python train.py --num_hidden_layers=9 --hidden_size=256 --n_experts=48 --experts_per_token=2 --d_expert=112 --d_shared_expert=192 --hidden_act="geglu" --moe_layers=[0, 1, 2, 3, 4, 5, 6, 7, 8] --router_score="sigmoid" --normalize_top_k=true --routed_scale=1.0 --balance_loss=0.000201 --balance_bias=true --router_logit_norm=2.0 --router_bias=true --init_std_router=0.0388 --lr_router=0.000342 --num_attention_heads=4 --num_key_value_heads=2 --head_dim=64 --vocab_size=16384 --norm="layernorm" --norm_place="pre" --norm_eps=1e-05 --positions="rope" --rope_theta=500000.0 --rope_fraction=1.0 --qk_norm=false --attn_scale=0.125 --tie_word_embeddings=true --parallel_block=false --init="normal" --init_std_qkv=0.0347 --init_std_o=0.0 --init_std_up=0.0347 --init_std_down=0.0 --optimizer="soap_variant" --learning_rate=0.00224 --lr_mult_qkv=0.7 --beta1=0.95 --beta2=0.98 --lr_head=0.0054 --warmup_steps=200 --schedule="wsd" --decay_fraction=0.896 --decay_shape="linear" --final_lr_fraction=0.0 --batch_tokens=[32768, 65536] --max_seq_len=1024 --doc_mask=true --train_tokens=325000000 --max_steps=6919 --dataset="wikipedia_en"
Below are experts of layer 3 (counted from 0) of a mixture-of-experts language model. Rows are named router (the router's row for the expert), gate (a neuron's input weights, with its number), up (a neuron's input weights, with its number), down (a neuron's output weights, with its number) and show model dimensions 128-191. Each number is 200 + 30 x the weight over its row's rms, rounded and kept within 0 to 999.
Before each expert's rows: a language model's description of what the expert responds to. This comes from a sample of Wikipedia text that the model never trained on.

# expert 4
What it handles: Prepositions of place and time, mostly "in", also "on", "at", "during", "within", after nouns or "based/located/born", e.g. "museum in Derry."
router,262,200,204,231,226,208,192,190,148,219,212,232,216,222,205,252,155,196,161,153,215,193,255,221,210,228,223,163,158,243,204,129,168,230,264,197,270,234,174,188,211,192,198,208,237,242,208,227,220,236,153,239,253,133,182,212,202,212,192,179,210,252,183,176
gate0,194,174,191,229,224,228,220,147,193,186,214,223,200,184,194,185,185,185,165,173,160,176,209,277,198,185,158,211,239,212,229,172,150,171,201,205,185,193,220,178,194,170,219,226,198,217,230,246,201,183,226,142,176,147,140,213,148,160,213,177,195,208,184,229
up0,213,188,173,238,177,201,170,197,163,183,223,216,198,218,168,209,281,196,183,260,210,193,202,221,172,144,127,203,214,224,161,180,161,177,201,126,216,177,258,170,239,207,161,250,157,221,193,192,155,203,248,208,223,228,186,222,159,200,230,211,180,258,223,214
down0,159,213,210,149,189,171,198,174,170,187,200,223,197,206,247,192,203,227,226,204,172,204,187,196,228,234,224,176,163,260,155,194,226,184,222,172,210,220,193,250,222,197,270,185,166,191,221,137,188,208,188,166,189,189,168,200,146,219,200,187,227,162,237,195
gate1,190,175,192,213,178,230,209,247,199,163,191,185,149,183,242,228,208,192,176,152,199,242,196,244,190,203,217,196,200,260,262,179,200,189,259,172,170,188,185,181,178,176,204,191,264,232,215,234,212,267,234,190,185,200,201,194,186,232,216,221,183,240,165,141
up1,224,203,154,167,198,208,249,242,229,216,168,146,258,186,187,195,179,169,158,201,234,211,216,174,229,174,169,237,229,207,174,237,201,234,154,266,212,220,239,193,232,174,208,154,238,161,188,217,171,179,224,209,185,171,184,192,225,155,189,218,220,200,247,207
down1,195,166,196,218,241,169,203,275,258,240,177,188,210,145,211,164,229,228,261,237,172,214,261,207,211,230,218,171,244,230,268,194,180,266,160,233,204,209,235,172,240,176,184,230,177,197,211,137,226,213,233,213,182,185,184,196,254,257,187,197,130,264,228,193
gate2,207,222,181,216,240,198,231,229,192,204,223,207,165,156,269,213,222,182,162,219,174,213,140,166,224,187,247,216,220,210,213,145,189,202,216,224,219,186,235,199,211,154,180,212,221,186,262,193,138,223,140,186,203,200,181,182,226,216,228,174,211,210,207,205
up2,227,190,280,172,207,210,188,228,195,217,218,195,156,223,164,223,166,205,176,170,217,207,205,264,149,243,165,243,174,234,190,260,168,205,160,188,223,179,146,153,234,230,236,215,182,195,191,161,190,165,206,206,192,209,178,214,219,210,181,201,148,242,194,171
down2,190,222,175,150,230,171,255,227,186,214,194,235,267,150,219,167,266,184,176,169,211,253,241,178,193,221,221,224,147,222,215,186,261,227,196,228,200,232,155,161,220,237,132,221,215,223,226,186,266,201,219,206,213,236,207,176,152,212,189,218,174,200,142,208
gate3,180,263,201,214,215,189,223,184,247,222,197,207,237,174,214,217,215,255,198,188,183,252,178,183,193,161,210,185,219,259,211,185,219,224,190,116,220,277,190,227,198,258,214,187,216,178,161,196,184,162,193,157,179,212,223,243,197,164,226,131,152,214,208,228
up3,178,266,190,221,220,212,257,172,244,219,165,206,234,134,231,185,200,236,199,229,173,232,207,142,194,155,220,207,184,270,201,176,259,193,175,142,205,239,209,249,226,248,204,164,261,217,142,186,192,226,178,182,194,211,165,242,171,215,232,164,239,251,203,183
down3,182,175,240,181,221,243,213,204,218,248,227,200,222,201,167,170,208,185,208,157,211,205,244,217,185,216,227,253,190,156,209,251,196,248,185,240,231,169,182,197,261,170,212,218,151,257,227,179,196,165,188,178,210,190,185,234,142,224,207,178,175,218,200,209
gate4,168,254,220,269,171,254,219,193,227,260,180,179,239,200,190,162,191,221,179,253,216,152,167,193,231,218,182,210,172,250,225,182,176,188,231,229,214,231,222,187,248,194,185,186,233,236,222,154,197,233,210,163,212,199,215,210,190,210,209,173,189,215,205,215
up4,233,152,215,138,245,153,195,226,184,188,228,190,174,201,212,216,240,189,213,206,193,204,185,224,133,166,198,180,195,178,203,223,218,228,207,166,161,172,139,230,169,223,229,247,181,155,186,255,213,169,181,197,216,251,208,211,245,173,196,234,191,168,188,211
down4,156,230,175,152,207,224,202,232,163,225,207,191,237,154,234,184,179,200,212,218,193,203,183,191,227,239,218,203,200,179,178,212,207,184,213,199,211,186,205,198,166,140,243,197,214,266,221,184,180,236,158,93,199,129,180,182,160,235,239,177,181,254,177,272
gate5,224,174,192,194,173,215,180,262,254,173,164,229,175,195,180,231,188,204,209,176,172,258,160,193,230,210,211,281,217,190,239,150,240,197,208,179,198,176,205,221,198,209,163,184,183,197,193,219,194,193,165,220,229,204,180,179,174,131,156,156,183,153,172,163
up5,223,200,200,226,210,176,195,240,208,202,186,197,206,157,198,205,153,230,217,134,147,250,198,214,216,184,234,196,191,236,216,187,215,162,213,141,191,199,255,223,193,226,219,185,194,252,234,183,220,198,192,201,226,103,182,186,210,213,184,177,194,160,205,185
down5,190,200,201,190,163,167,197,163,199,151,174,261,213,172,160,200,237,202,183,213,208,229,211,146,211,280,244,163,208,215,178,237,223,215,206,184,189,236,195,187,174,209,171,211,229,158,175,206,158,116,233,164,168,182,227,255,195,205,177,190,194,187,228,199
gate6,232,175,172,207,182,248,164,196,168,186,186,234,169,148,207,196,254,172,162,211,175,215,173,202,229,205,221,251,203,205,196,187,204,171,208,265,271,196,169,225,169,165,215,187,215,200,182,181,238,229,244,246,229,187,203,206,271,217,175,221,165,225,168,210
up6,183,193,172,202,208,149,182,207,206,200,226,163,255,217,144,204,174,199,231,215,209,149,204,184,196,160,177,146,228,180,183,195,182,238,222,184,159,237,253,168,225,228,194,214,196,202,224,162,172,170,191,170,157,248,190,192,187,202,201,171,214,220,258,228
down6,228,209,264,213,209,213,226,209,172,213,183,212,242,208,223,229,167,172,164,201,155,175,184,210,198,198,200,153,206,177,255,263,171,166,198,213,218,202,141,275,215,195,203,197,239,215,232,194,173,207,190,211,159,199,193,150,216,200,186,225,206,185,221,179
gate7,167,240,248,188,202,248,209,212,210,211,169,163,152,190,236,168,246,171,200,174,221,205,234,163,188,249,212,152,160,201,196,178,204,186,237,151,233,163,170,187,221,193,192,216,209,226,240,230,206,212,216,218,198,237,191,165,215,215,217,239,246,183,304,188
up7,208,196,235,193,174,152,226,199,249,192,150,207,228,184,183,202,227,232,216,264,176,224,232,191,183,163,199,204,233,151,169,188,162,178,198,189,188,141,211,212,184,226,218,158,201,194,213,243,178,185,171,243,227,168,214,225,197,168,165,164,176,183,181,258
down7,229,203,193,202,253,192,188,207,180,149,129,145,222,225,211,175,186,215,213,210,213,208,164,164,219,175,142,179,207,213,256,231,210,163,232,190,268,153,223,237,157,226,179,226,189,251,159,186,261,217,219,173,167,189,242,206,169,137,192,196,187,205,183,195
gate8,181,206,160,208,185,165,212,239,216,222,188,210,176,189,205,224,205,226,186,248,168,221,177,211,173,203,224,217,186,230,153,185,204,248,225,185,236,198,202,218,225,247,195,237,192,208,215,223,179,200,178,202,153,187,184,121,235,241,223,193,208,205,204,210
up8,231,224,211,181,141,134,158,232,242,177,237,188,198,203,230,206,218,227,180,148,232,223,177,200,206,196,225,178,220,248,167,162,198,215,223,161,184,195,228,256,227,177,195,175,200,190,214,178,185,240,144,203,199,183,134,224,196,238,161,177,198,205,246,235
down8,219,188,210,230,173,166,186,206,254,176,216,168,167,206,112,220,184,233,204,206,175,157,161,286,152,260,143,204,181,186,208,254,174,233,220,153,189,236,249,195,228,192,196,228,235,164,208,231,218,206,176,226,176,178,218,192,259,199,213,202,180,214,236,184
gate9,209,221,214,188,215,231,210,191,187,190,235,257,214,182,213,238,189,260,214,149,232,253,190,189,235,171,217,155,207,218,210,233,219,209,182,202,223,147,155,184,195,177,173,167,219,217,156,210,191,224,210,139,223,126,164,188,194,258,219,171,227,198,190,199
up9,143,175,218,200,156,160,203,227,231,185,201,217,161,224,219,214,187,191,169,241,221,152,209,203,148,229,179,196,243,190,186,191,230,193,238,180,164,220,192,218,186,225,200,241,217,215,221,197,202,168,211,171,137,265,205,195,257,157,231,177,188,241,201,184
down9,166,250,191,171,210,224,182,159,176,201,193,244,196,208,245,212,205,215,168,192,196,263,217,230,201,221,243,211,210,169,238,170,188,195,209,270,205,139,186,210,216,177,209,182,222,153,209,238,259,224,197,207,225,244,208,251,172,247,200,244,196,177,199,212
gate10,160,164,168,190,163,171,205,206,195,187,237,196,183,127,241,178,184,168,198,220,159,118,223,199,185,200,247,174,189,235,153,141,213,168,227,159,250,135,163,179,251,217,194,290,158,175,181,185,210,234,169,198,195,186,177,200,199,205,207,192,209,229,176,232
up10,153,193,178,167,177,203,187,190,201,176,204,172,165,191,191,218,231,189,252,210,193,166,233,146,208,228,263,234,196,175,207,179,192,231,183,205,194,228,144,214,299,227,240,243,207,176,232,172,172,204,206,221,194,192,196,172,218,230,174,204,250,227,148,235
down10,207,205,192,214,275,216,201,242,200,205,247,228,192,165,204,212,174,195,191,207,182,210,181,193,207,247,154,214,192,240,227,175,188,188,217,177,180,205,221,159,177,159,242,169,209,194,148,190,152,222,180,234,202,203,178,205,211,228,208,217,183,242,217,231
gate11,214,200,205,194,182,256,178,184,248,277,234,230,166,216,217,217,155,219,192,236,153,243,210,164,200,225,195,199,208,222,226,231,163,231,197,202,229,243,204,192,230,232,194,214,163,247,186,221,227,145,210,237,192,194,202,221,179,216,195,174,204,229,204,221
up11,186,198,177,172,222,148,176,214,179,133,182,164,263,214,235,187,214,206,144,174,211,147,156,250,192,192,242,174,149,182,234,148,196,163,201,172,177,138,232,213,195,211,155,212,196,219,178,200,200,235,229,166,194,217,234,178,195,169,188,243,167,159,182,125
down11,160,248,200,191,235,270,227,193,166,239,228,200,269,195,196,187,219,190,149,198,236,226,190,194,172,214,251,211,196,208,174,212,178,221,235,225,205,183,188,191,192,195,207,196,180,223,158,197,226,170,172,228,201,232,178,198,251,181,197,206,196,201,185,221
gate12,186,220,224,213,148,235,187,188,238,204,150,253,241,192,182,195,175,234,214,197,215,209,186,164,206,214,219,179,219,231,160,181,231,220,209,199,208,193,221,232,221,202,239,182,127,153,162,228,189,188,187,221,215,236,170,187,148,197,209,209,253,228,179,240
up12,265,182,259,169,207,213,211,176,197,235,235,168,231,225,213,231,190,212,212,216,232,217,222,201,228,209,193,259,198,141,228,154,256,178,157,199,160,258,218,247,190,213,178,164,224,181,217,173,156,184,164,171,186,207,204,226,246,196,138,203,202,270,213,237
down12,222,230,200,250,202,243,205,181,261,205,175,203,180,215,214,190,225,192,206,158,157,143,268,176,233,224,209,134,247,150,237,212,185,216,229,195,169,197,189,165,151,185,197,167,218,157,180,230,190,238,155,241,229,179,205,199,176,211,233,245,207,196,201,201
gate13,180,253,233,192,232,184,174,234,189,138,185,224,261,201,219,215,199,197,190,153,180,228,226,209,155,196,202,204,168,217,169,217,165,182,202,218,233,197,236,215,265,214,156,181,232,252,251,177,178,210,189,157,233,226,142,216,164,171,217,178,223,192,175,203
up13,175,178,146,176,206,216,187,191,228,212,197,173,145,207,145,255,176,254,236,215,226,210,184,217,213,141,211,203,188,191,250,232,222,185,219,208,115,151,203,203,153,185,245,149,197,164,190,207,228,193,201,227,161,121,199,210,208,184,197,225,206,192,229,197
down13,153,206,187,172,255,218,242,261,155,247,240,196,163,190,188,219,241,189,227,200,203,196,195,193,196,189,228,230,225,218,164,240,194,182,214,166,206,218,167,175,194,165,188,160,191,205,149,209,146,250,202,170,172,173,195,206,217,208,201,192,220,181,202,241
gate14,231,220,182,261,236,236,186,252,200,208,212,180,231,188,211,188,141,230,210,172,207,188,172,144,163,206,182,203,143,203,199,235,181,158,196,189,238,204,210,185,188,207,201,187,236,227,150,169,200,204,228,221,252,233,150,212,252,227,150,180,221,141,202,230
up14,245,193,163,234,177,201,197,192,196,209,240,219,161,212,217,150,188,176,157,210,181,217,176,177,187,193,180,206,211,189,275,244,183,230,177,224,203,227,187,214,206,201,217,261,195,152,150,259,175,125,191,178,181,254,204,188,180,232,214,190,214,250,231,221
down14,224,131,201,176,180,219,242,186,137,169,207,219,187,204,182,176,210,243,181,198,228,171,207,227,169,171,211,188,244,207,200,140,174,207,178,188,173,160,178,230,212,216,205,154,236,189,223,199,206,236,232,165,204,201,194,192,186,183,183,211,247,150,183,150
gate15,191,239,191,210,228,173,232,181,200,181,170,152,227,242,208,190,253,170,206,168,234,204,231,169,203,223,213,180,191,219,163,174,223,179,264,179,198,173,183,157,160,171,181,201,223,188,214,187,180,206,149,256,190,142,212,230,196,259,184,148,242,213,230,218
up15,213,188,206,206,240,160,215,209,154,228,159,241,232,192,193,192,229,198,219,111,224,201,220,163,175,209,228,199,225,228,184,213,175,202,271,167,205,199,245,166,156,229,163,232,214,191,186,192,200,185,154,218,198,185,214,259,207,239,174,205,194,209,204,285
down15,222,201,210,187,221,241,132,215,253,237,167,177,145,157,214,150,212,195,211,194,248,224,198,167,199,221,176,170,224,176,216,181,235,225,213,208,199,183,231,260,200,218,240,216,161,204,225,196,217,222,182,220,206,193,138,177,146,216,175,217,186,188,191,191
gate16,237,220,137,194,205,228,192,218,174,234,207,266,204,226,222,146,220,246,194,257,181,152,221,213,198,215,235,207,175,222,182,174,163,264,199,194,199,217,195,222,203,205,219,223,195,232,149,157,181,177,187,214,206,236,177,210,153,241,171,192,212,251,261,207
up16,182,224,152,235,193,217,216,191,160,207,189,204,220,216,183,176,219,160,229,196,177,173,239,166,216,254,225,186,166,237,209,203,179,191,200,226,148,182,169,165,226,156,233,246,198,202,141,214,157,224,216,154,210,215,200,179,202,188,191,240,214,269,133,226
down16,247,168,213,220,198,191,272,192,211,200,207,211,224,195,211,203,197,202,155,200,240,216,211,194,236,211,247,167,181,199,253,208,209,227,221,235,238,234,169,159,249,179,232,166,234,202,201,135,267,222,201,224,199,173,232,225,179,218,275,247,208,194,248,208
gate17,189,225,199,232,210,214,258,200,156,226,229,271,270,202,234,177,227,182,222,231,259,241,184,207,172,162,195,260,239,205,227,193,200,174,231,238,193,204,170,190,231,179,149,199,179,161,245,253,220,212,230,178,184,194,197,227,154,186,217,189,200,254,229,197
up17,171,214,202,194,184,211,186,181,220,232,202,192,234,185,183,157,213,205,198,134,227,212,194,236,178,198,194,223,226,194,200,214,190,233,199,169,212,235,198,183,169,225,135,224,174,155,181,201,203,200,175,179,236,214,187,212,219,209,209,224,245,161,215,140
down17,184,173,130,184,184,188,209,169,241,183,189,226,187,153,250,250,233,207,204,219,206,192,189,230,214,217,226,159,178,232,139,165,192,193,240,231,200,194,219,194,192,246,218,191,208,198,176,203,139,211,203,203,194,195,195,231,241,220,215,215,175,224,191,176
gate18,217,168,183,181,219,250,182,177,187,226,132,242,181,154,211,224,163,231,188,220,219,191,181,213,228,210,217,172,213,228,151,224,172,247,222,204,208,188,217,206,170,160,201,220,192,245,155,210,210,258,210,194,167,166,155,243,165,242,189,207,220,207,181,210
up18,197,163,174,234,242,204,201,236,197,196,196,205,209,230,195,165,220,195,180,235,217,201,213,176,175,179,227,198,234,206,219,210,180,200,213,206,185,232,223,185,246,201,241,233,206,172,218,215,199,134,181,199,170,202,178,168,183,149,235,159,212,197,194,159
down18,171,192,243,201,176,157,220,144,170,211,146,194,183,199,223,238,214,191,160,179,223,191,229,183,190,164,212,193,235,244,171,182,219,235,188,192,214,250,111,207,181,253,266,223,200,175,199,188,223,223,202,207,203,208,188,194,187,170,187,102,222,134,182,200
gate19,248,245,161,197,235,208,161,221,171,209,249,215,234,157,207,190,228,234,123,194,189,211,179,238,140,238,215,268,219,225,192,182,190,222,220,198,183,193,193,171,215,243,169,230,203,189,194,222,238,183,260,225,116,163,196,209,211,215,218,206,227,231,219,195
up19,202,163,218,151,187,168,169,179,214,209,204,172,234,217,217,195,299,209,233,205,183,171,166,231,226,198,248,231,206,209,186,174,177,195,229,162,205,183,203,165,154,219,150,155,226,228,148,218,249,186,314,162,262,204,200,248,182,204,178,203,241,206,218,209
down19,203,190,232,220,226,193,177,204,221,142,200,219,193,223,168,266,233,256,189,186,227,175,186,244,190,212,256,212,159,201,144,188,210,219,196,185,208,255,167,200,203,165,208,208,198,206,230,185,236,183,188,196,198,157,117,189,177,227,205,225,192,253,177,183
gate20,314,199,161,201,185,215,210,264,213,213,175,258,152,256,209,234,150,198,222,206,239,211,221,210,209,169,179,231,235,210,194,150,204,198,239,188,177,225,204,175,273,207,230,202,186,166,204,210,215,205,167,201,218,197,240,300,181,190,193,205,176,189,237,188
up20,251,149,203,202,196,229,179,243,189,194,166,270,203,254,194,228,188,198,153,199,227,209,153,216,191,234,210,193,190,223,189,229,210,202,191,184,199,224,215,189,266,227,202,208,180,172,208,198,217,189,159,184,219,170,224,201,201,202,207,209,212,241,194,202
down20,145,148,209,144,180,265,203,212,201,177,198,204,150,226,162,204,196,174,235,233,192,195,214,201,240,230,175,159,235,209,233,189,227,254,193,155,196,189,204,160,177,192,202,211,243,215,186,236,248,170,127,233,170,205,223,142,203,203,222,262,253,245,244,250
gate21,212,183,249,196,269,186,184,174,190,192,205,210,204,250,180,200,199,243,278,133,207,216,222,245,179,196,203,204,138,224,251,217,143,206,187,175,206,186,180,210,208,247,183,235,180,173,242,205,188,255,212,147,232,218,225,172,237,202,195,227,172,227,174,189
up21,193,200,197,178,214,200,183,220,161,215,202,167,203,152,221,193,198,210,142,247,152,198,212,210,198,218,219,251,186,195,178,200,215,168,233,249,188,190,231,216,173,214,183,234,204,204,201,244,192,173,182,272,190,207,228,190,187,218,204,198,181,179,199,193
down21,240,227,185,198,191,203,197,217,186,172,212,165,200,217,182,233,146,178,207,213,239,203,196,199,260,204,239,263,229,154,208,200,191,160,186,148,210,148,209,239,201,195,229,232,148,264,165,141,202,232,191,216,210,251,181,194,208,227,207,220,169,184,227,151
gate22,230,160,205,135,203,159,203,170,194,217,168,205,225,206,208,145,176,199,167,218,195,214,177,206,223,187,197,158,173,181,232,184,162,213,255,153,156,220,205,214,148,96,194,183,172,182,203,202,172,234,291,178,193,222,212,202,195,202,182,190,209,209,174,219
up22,214,224,197,167,214,241,192,221,203,160,180,177,209,175,204,202,183,183,195,240,190,143,239,148,224,182,238,244,218,253,199,192,209,215,181,189,166,196,218,264,251,297,125,231,214,201,211,192,187,201,159,174,211,196,205,198,204,196,183,232,196,232,212,211
down22,233,218,170,229,196,209,149,170,192,203,198,176,144,161,191,170,247,205,222,209,235,247,238,225,205,181,204,186,140,223,200,199,206,194,226,236,191,238,230,172,218,184,217,195,164,205,180,199,170,224,204,242,216,177,260,195,174,196,229,192,205,186,257,193
gate23,218,194,223,241,182,227,166,177,219,237,187,223,198,167,203,194,157,208,140,200,241,164,220,209,128,230,174,185,196,213,203,185,203,176,177,221,196,214,235,200,212,229,235,177,189,236,246,217,230,177,166,132,201,274,155,270,244,188,229,216,212,253,265,228
up23,193,201,192,221,186,178,191,210,178,292,251,184,241,190,227,209,151,207,125,211,192,153,191,215,241,250,190,213,212,204,185,206,166,177,200,236,177,211,218,215,159,236,199,247,235,266,179,209,222,179,195,129,200,217,225,188,252,236,187,220,221,182,241,202
down23,228,162,173,219,188,194,220,180,148,185,181,188,217,163,217,224,244,209,207,173,217,141,218,154,218,198,161,197,144,132,187,216,208,195,187,225,244,229,239,186,217,154,211,211,176,236,230,202,176,228,205,165,219,217,276,238,175,205,156,231,211,198,180,165
gate24,211,170,191,220,240,189,191,213,217,237,208,223,201,171,223,208,168,213,175,144,176,211,191,185,148,211,218,179,168,203,249,208,198,174,179,210,189,169,216,198,170,189,110,175,197,231,188,189,171,197,180,212,197,188,185,237,173,184,235,193,251,199,197,139
up24,187,218,184,179,181,171,230,225,165,164,211,229,190,218,202,185,233,197,243,183,190,193,206,207,128,170,156,164,208,234,183,241,194,223,236,215,196,206,142,193,171,250,237,195,152,183,169,216,204,219,218,210,196,199,231,173,251,172,161,176,168,168,210,211
down24,222,184,160,231,184,246,226,175,198,190,206,217,159,166,300,229,220,206,246,242,157,181,159,215,194,148,288,187,224,183,181,170,127,157,238,190,206,219,227,193,184,184,200,230,176,258,192,168,243,188,182,226,196,217,190,198,194,162,224,243,187,184,238,190
gate25,204,144,276,188,188,196,227,184,154,227,205,193,229,201,201,193,252,208,231,186,205,163,184,185,203,208,215,203,224,207,177,192,229,155,181,189,205,210,174,209,212,226,129,185,188,260,211,235,208,261,163,185,260,216,241,256,187,262,219,205,171,184,185,198
up25,224,173,286,178,193,181,213,212,176,206,217,216,288,231,223,218,252,261,231,180,205,168,221,215,234,203,204,178,197,177,183,183,195,155,211,184,194,184,234,234,201,229,127,247,200,266,218,228,193,215,184,209,247,176,217,274,161,298,229,182,186,209,137,210
down25,194,184,179,248,219,185,166,192,142,189,203,202,189,172,181,193,218,176,231,230,196,166,260,211,213,221,241,181,248,174,197,195,231,202,173,219,165,175,202,168,254,193,180,161,205,189,185,220,198,119,192,181,147,171,228,210,209,195,224,187,254,178,222,154
gate26,162,198,197,231,162,250,212,225,168,229,198,216,260,209,178,211,207,170,189,213,243,204,170,203,259,176,175,186,191,195,198,195,130,163,227,250,212,166,233,228,122,191,224,201,173,215,188,163,263,205,154,191,187,231,189,218,197,123,175,185,223,229,217,207
up26,222,232,233,189,255,177,224,180,236,172,172,204,167,186,236,210,221,184,214,224,189,199,209,198,168,228,217,246,218,189,216,183,218,216,210,172,185,170,173,163,214,212,189,220,179,204,203,219,117,186,231,202,175,218,184,176,235,254,172,181,173,195,210,185
down26,171,171,218,197,237,207,201,228,181,203,191,179,222,221,184,173,254,196,217,145,232,195,143,188,178,215,201,197,256,233,204,248,183,188,202,244,182,213,230,182,174,218,200,189,213,206,150,179,217,219,195,196,250,165,163,183,246,208,211,181,197,243,206,205
gate27,190,214,164,190,239,246,199,179,180,223,197,227,281,165,242,236,229,178,168,166,181,201,222,155,204,220,197,240,139,196,224,182,128,190,191,257,208,194,230,231,173,170,186,185,210,243,194,235,163,197,188,243,230,252,175,148,243,190,176,215,217,224,226,191
up27,245,210,202,177,165,216,244,249,168,216,270,246,229,171,197,183,195,244,251,216,178,212,145,233,186,130,175,204,202,230,185,184,184,216,197,168,220,247,218,144,189,211,209,234,231,178,136,179,216,189,180,155,184,157,197,205,175,214,253,196,205,175,186,242
down27,227,179,185,247,202,176,212,165,187,210,206,183,173,221,144,229,192,185,203,188,214,205,152,212,209,207,216,225,157,195,161,216,197,212,214,224,215,216,217,225,241,187,228,199,183,202,163,167,197,237,234,259,195,174,224,179,207,209,194,228,195,242,225,131
gate28,200,153,185,258,177,201,189,203,177,191,166,274,239,181,221,201,190,206,185,227,160,195,165,240,217,185,185,201,210,208,226,190,167,175,181,198,157,220,178,181,185,194,213,177,222,212,246,214,202,196,209,175,178,187,166,164,209,171,176,161,204,209,187,230
up28,222,222,214,169,251,237,208,200,133,199,207,181,255,234,187,199,194,208,214,229,179,224,246,252,209,185,193,192,246,220,180,194,220,214,191,250,214,178,176,218,206,183,217,215,193,175,200,204,147,181,199,180,204,239,184,239,240,251,220,109,196,208,195,191
down28,178,237,263,166,197,217,171,208,145,255,217,169,192,214,139,195,231,223,186,194,191,151,192,171,128,232,147,234,235,226,203,196,216,205,205,210,189,246,170,197,220,184,239,191,191,268,287,200,163,155,225,194,200,154,185,157,188,264,213,174,186,189,199,200
gate29,215,142,240,145,152,216,260,154,246,185,189,267,202,242,183,219,235,213,205,206,221,214,203,176,165,190,203,192,174,172,198,211,176,245,236,198,188,183,140,219,194,247,213,176,201,276,194,158,183,269,216,228,205,191,209,216,198,196,177,178,213,235,156,167
up29,185,173,191,215,159,224,199,239,225,188,204,209,200,215,215,180,208,254,190,240,189,216,194,213,225,214,198,192,127,191,214,221,185,230,243,167,202,208,178,209,186,236,192,201,202,199,230,169,216,239,199,195,190,247,211,239,201,169,160,194,200,195,177,182
down29,142,171,229,183,251,213,200,238,204,233,192,204,223,190,192,115,178,217,198,166,185,247,221,164,186,181,228,246,188,218,181,242,201,196,167,158,181,163,228,133,190,168,169,199,178,212,206,173,119,204,186,229,155,209,202,165,190,170,202,213,153,263,221,221
gate30,248,194,200,201,165,198,185,237,233,183,213,259,202,168,208,196,221,189,188,166,167,201,201,228,200,217,264,161,203,202,141,175,205,197,238,235,223,246,205,172,189,154,194,155,220,199,249,236,240,218,200,200,203,152,214,184,219,235,194,172,210,178,193,211
up30,237,179,226,129,203,166,174,246,201,169,200,245,227,215,198,189,209,176,175,148,160,187,196,174,184,188,235,206,198,167,180,155,229,216,211,205,178,248,232,178,188,158,175,187,247,166,215,171,237,201,232,206,219,213,233,157,220,168,194,172,201,151,165,186
down30,277,204,185,229,196,174,185,224,229,186,198,197,159,220,185,207,205,142,204,221,173,247,187,127,185,187,204,202,214,170,174,194,224,197,226,197,237,214,224,223,208,235,206,184,124,241,155,217,155,186,202,188,209,203,194,176,234,184,158,164,180,228,198,230
gate31,173,171,214,234,189,186,184,216,213,199,180,203,184,208,150,230,144,223,208,249,200,231,247,188,207,207,187,180,171,158,177,183,158,156,176,241,239,198,214,190,204,227,168,185,224,204,165,215,165,215,203,213,207,201,223,215,216,232,145,244,189,242,176,217
up31,223,146,238,199,242,154,171,215,185,170,214,199,232,223,179,214,177,236,206,196,161,195,215,209,228,190,189,201,196,152,201,191,184,171,183,216,173,245,152,240,247,223,189,190,166,200,228,160,187,180,250,153,235,223,210,199,244,217,174,204,130,226,192,217
down31,242,222,150,202,266,178,172,184,217,190,183,239,225,209,263,235,203,196,138,166,201,162,206,232,203,216,207,202,189,211,222,208,115,235,236,212,204,190,207,166,211,179,252,246,148,205,138,176,215,197,225,178,214,251,230,222,228,155,196,142,239,265,168,211
gate32,215,208,171,176,205,192,217,196,198,208,201,156,256,207,244,178,263,188,238,174,188,183,195,216,202,204,211,238,178,132,205,229,222,182,276,220,162,210,202,230,123,254,160,166,183,188,160,231,252,226,223,224,174,241,189,207,218,151,211,267,148,243,235,184
up32,178,199,207,243,178,209,202,212,183,146,219,175,173,223,192,162,218,208,183,191,230,220,200,242,191,223,211,167,183,235,206,239,225,205,174,207,192,208,166,163,227,168,225,200,191,195,221,189,147,232,180,184,234,220,242,211,265,187,135,156,219,214,230,242
down32,130,202,241,213,244,211,154,219,193,228,172,128,228,152,174,192,173,186,202,187,206,191,238,203,238,208,206,198,191,191,219,195,224,173,134,177,202,168,155,226,268,217,251,210,228,207,159,190,183,202,244,201,224,180,166,199,213,188,296,193,178,186,220,187
gate33,214,188,203,190,262,182,257,166,169,172,207,213,167,203,216,211,149,214,232,171,249,228,217,211,208,171,183,180,236,245,196,245,203,239,189,224,194,170,162,235,201,178,256,206,208,217,151,163,196,204,192,182,211,180,157,183,222,226,276,180,162,235,194,202
up33,228,122,182,217,221,151,193,142,170,230,225,258,218,194,209,217,219,229,233,172,166,143,193,279,186,202,141,177,206,208,163,197,230,213,200,239,145,174,195,198,220,190,171,216,233,248,200,182,194,204,204,246,197,212,212,242,181,175,245,193,180,199,211,214
down33,238,188,206,161,192,197,217,200,194,219,164,222,204,230,200,193,210,190,163,175,215,167,242,169,178,216,202,144,190,222,186,180,213,222,238,211,224,206,178,197,243,207,229,203,196,196,245,123,179,191,200,105,236,148,190,235,184,190,267,183,204,225,204,206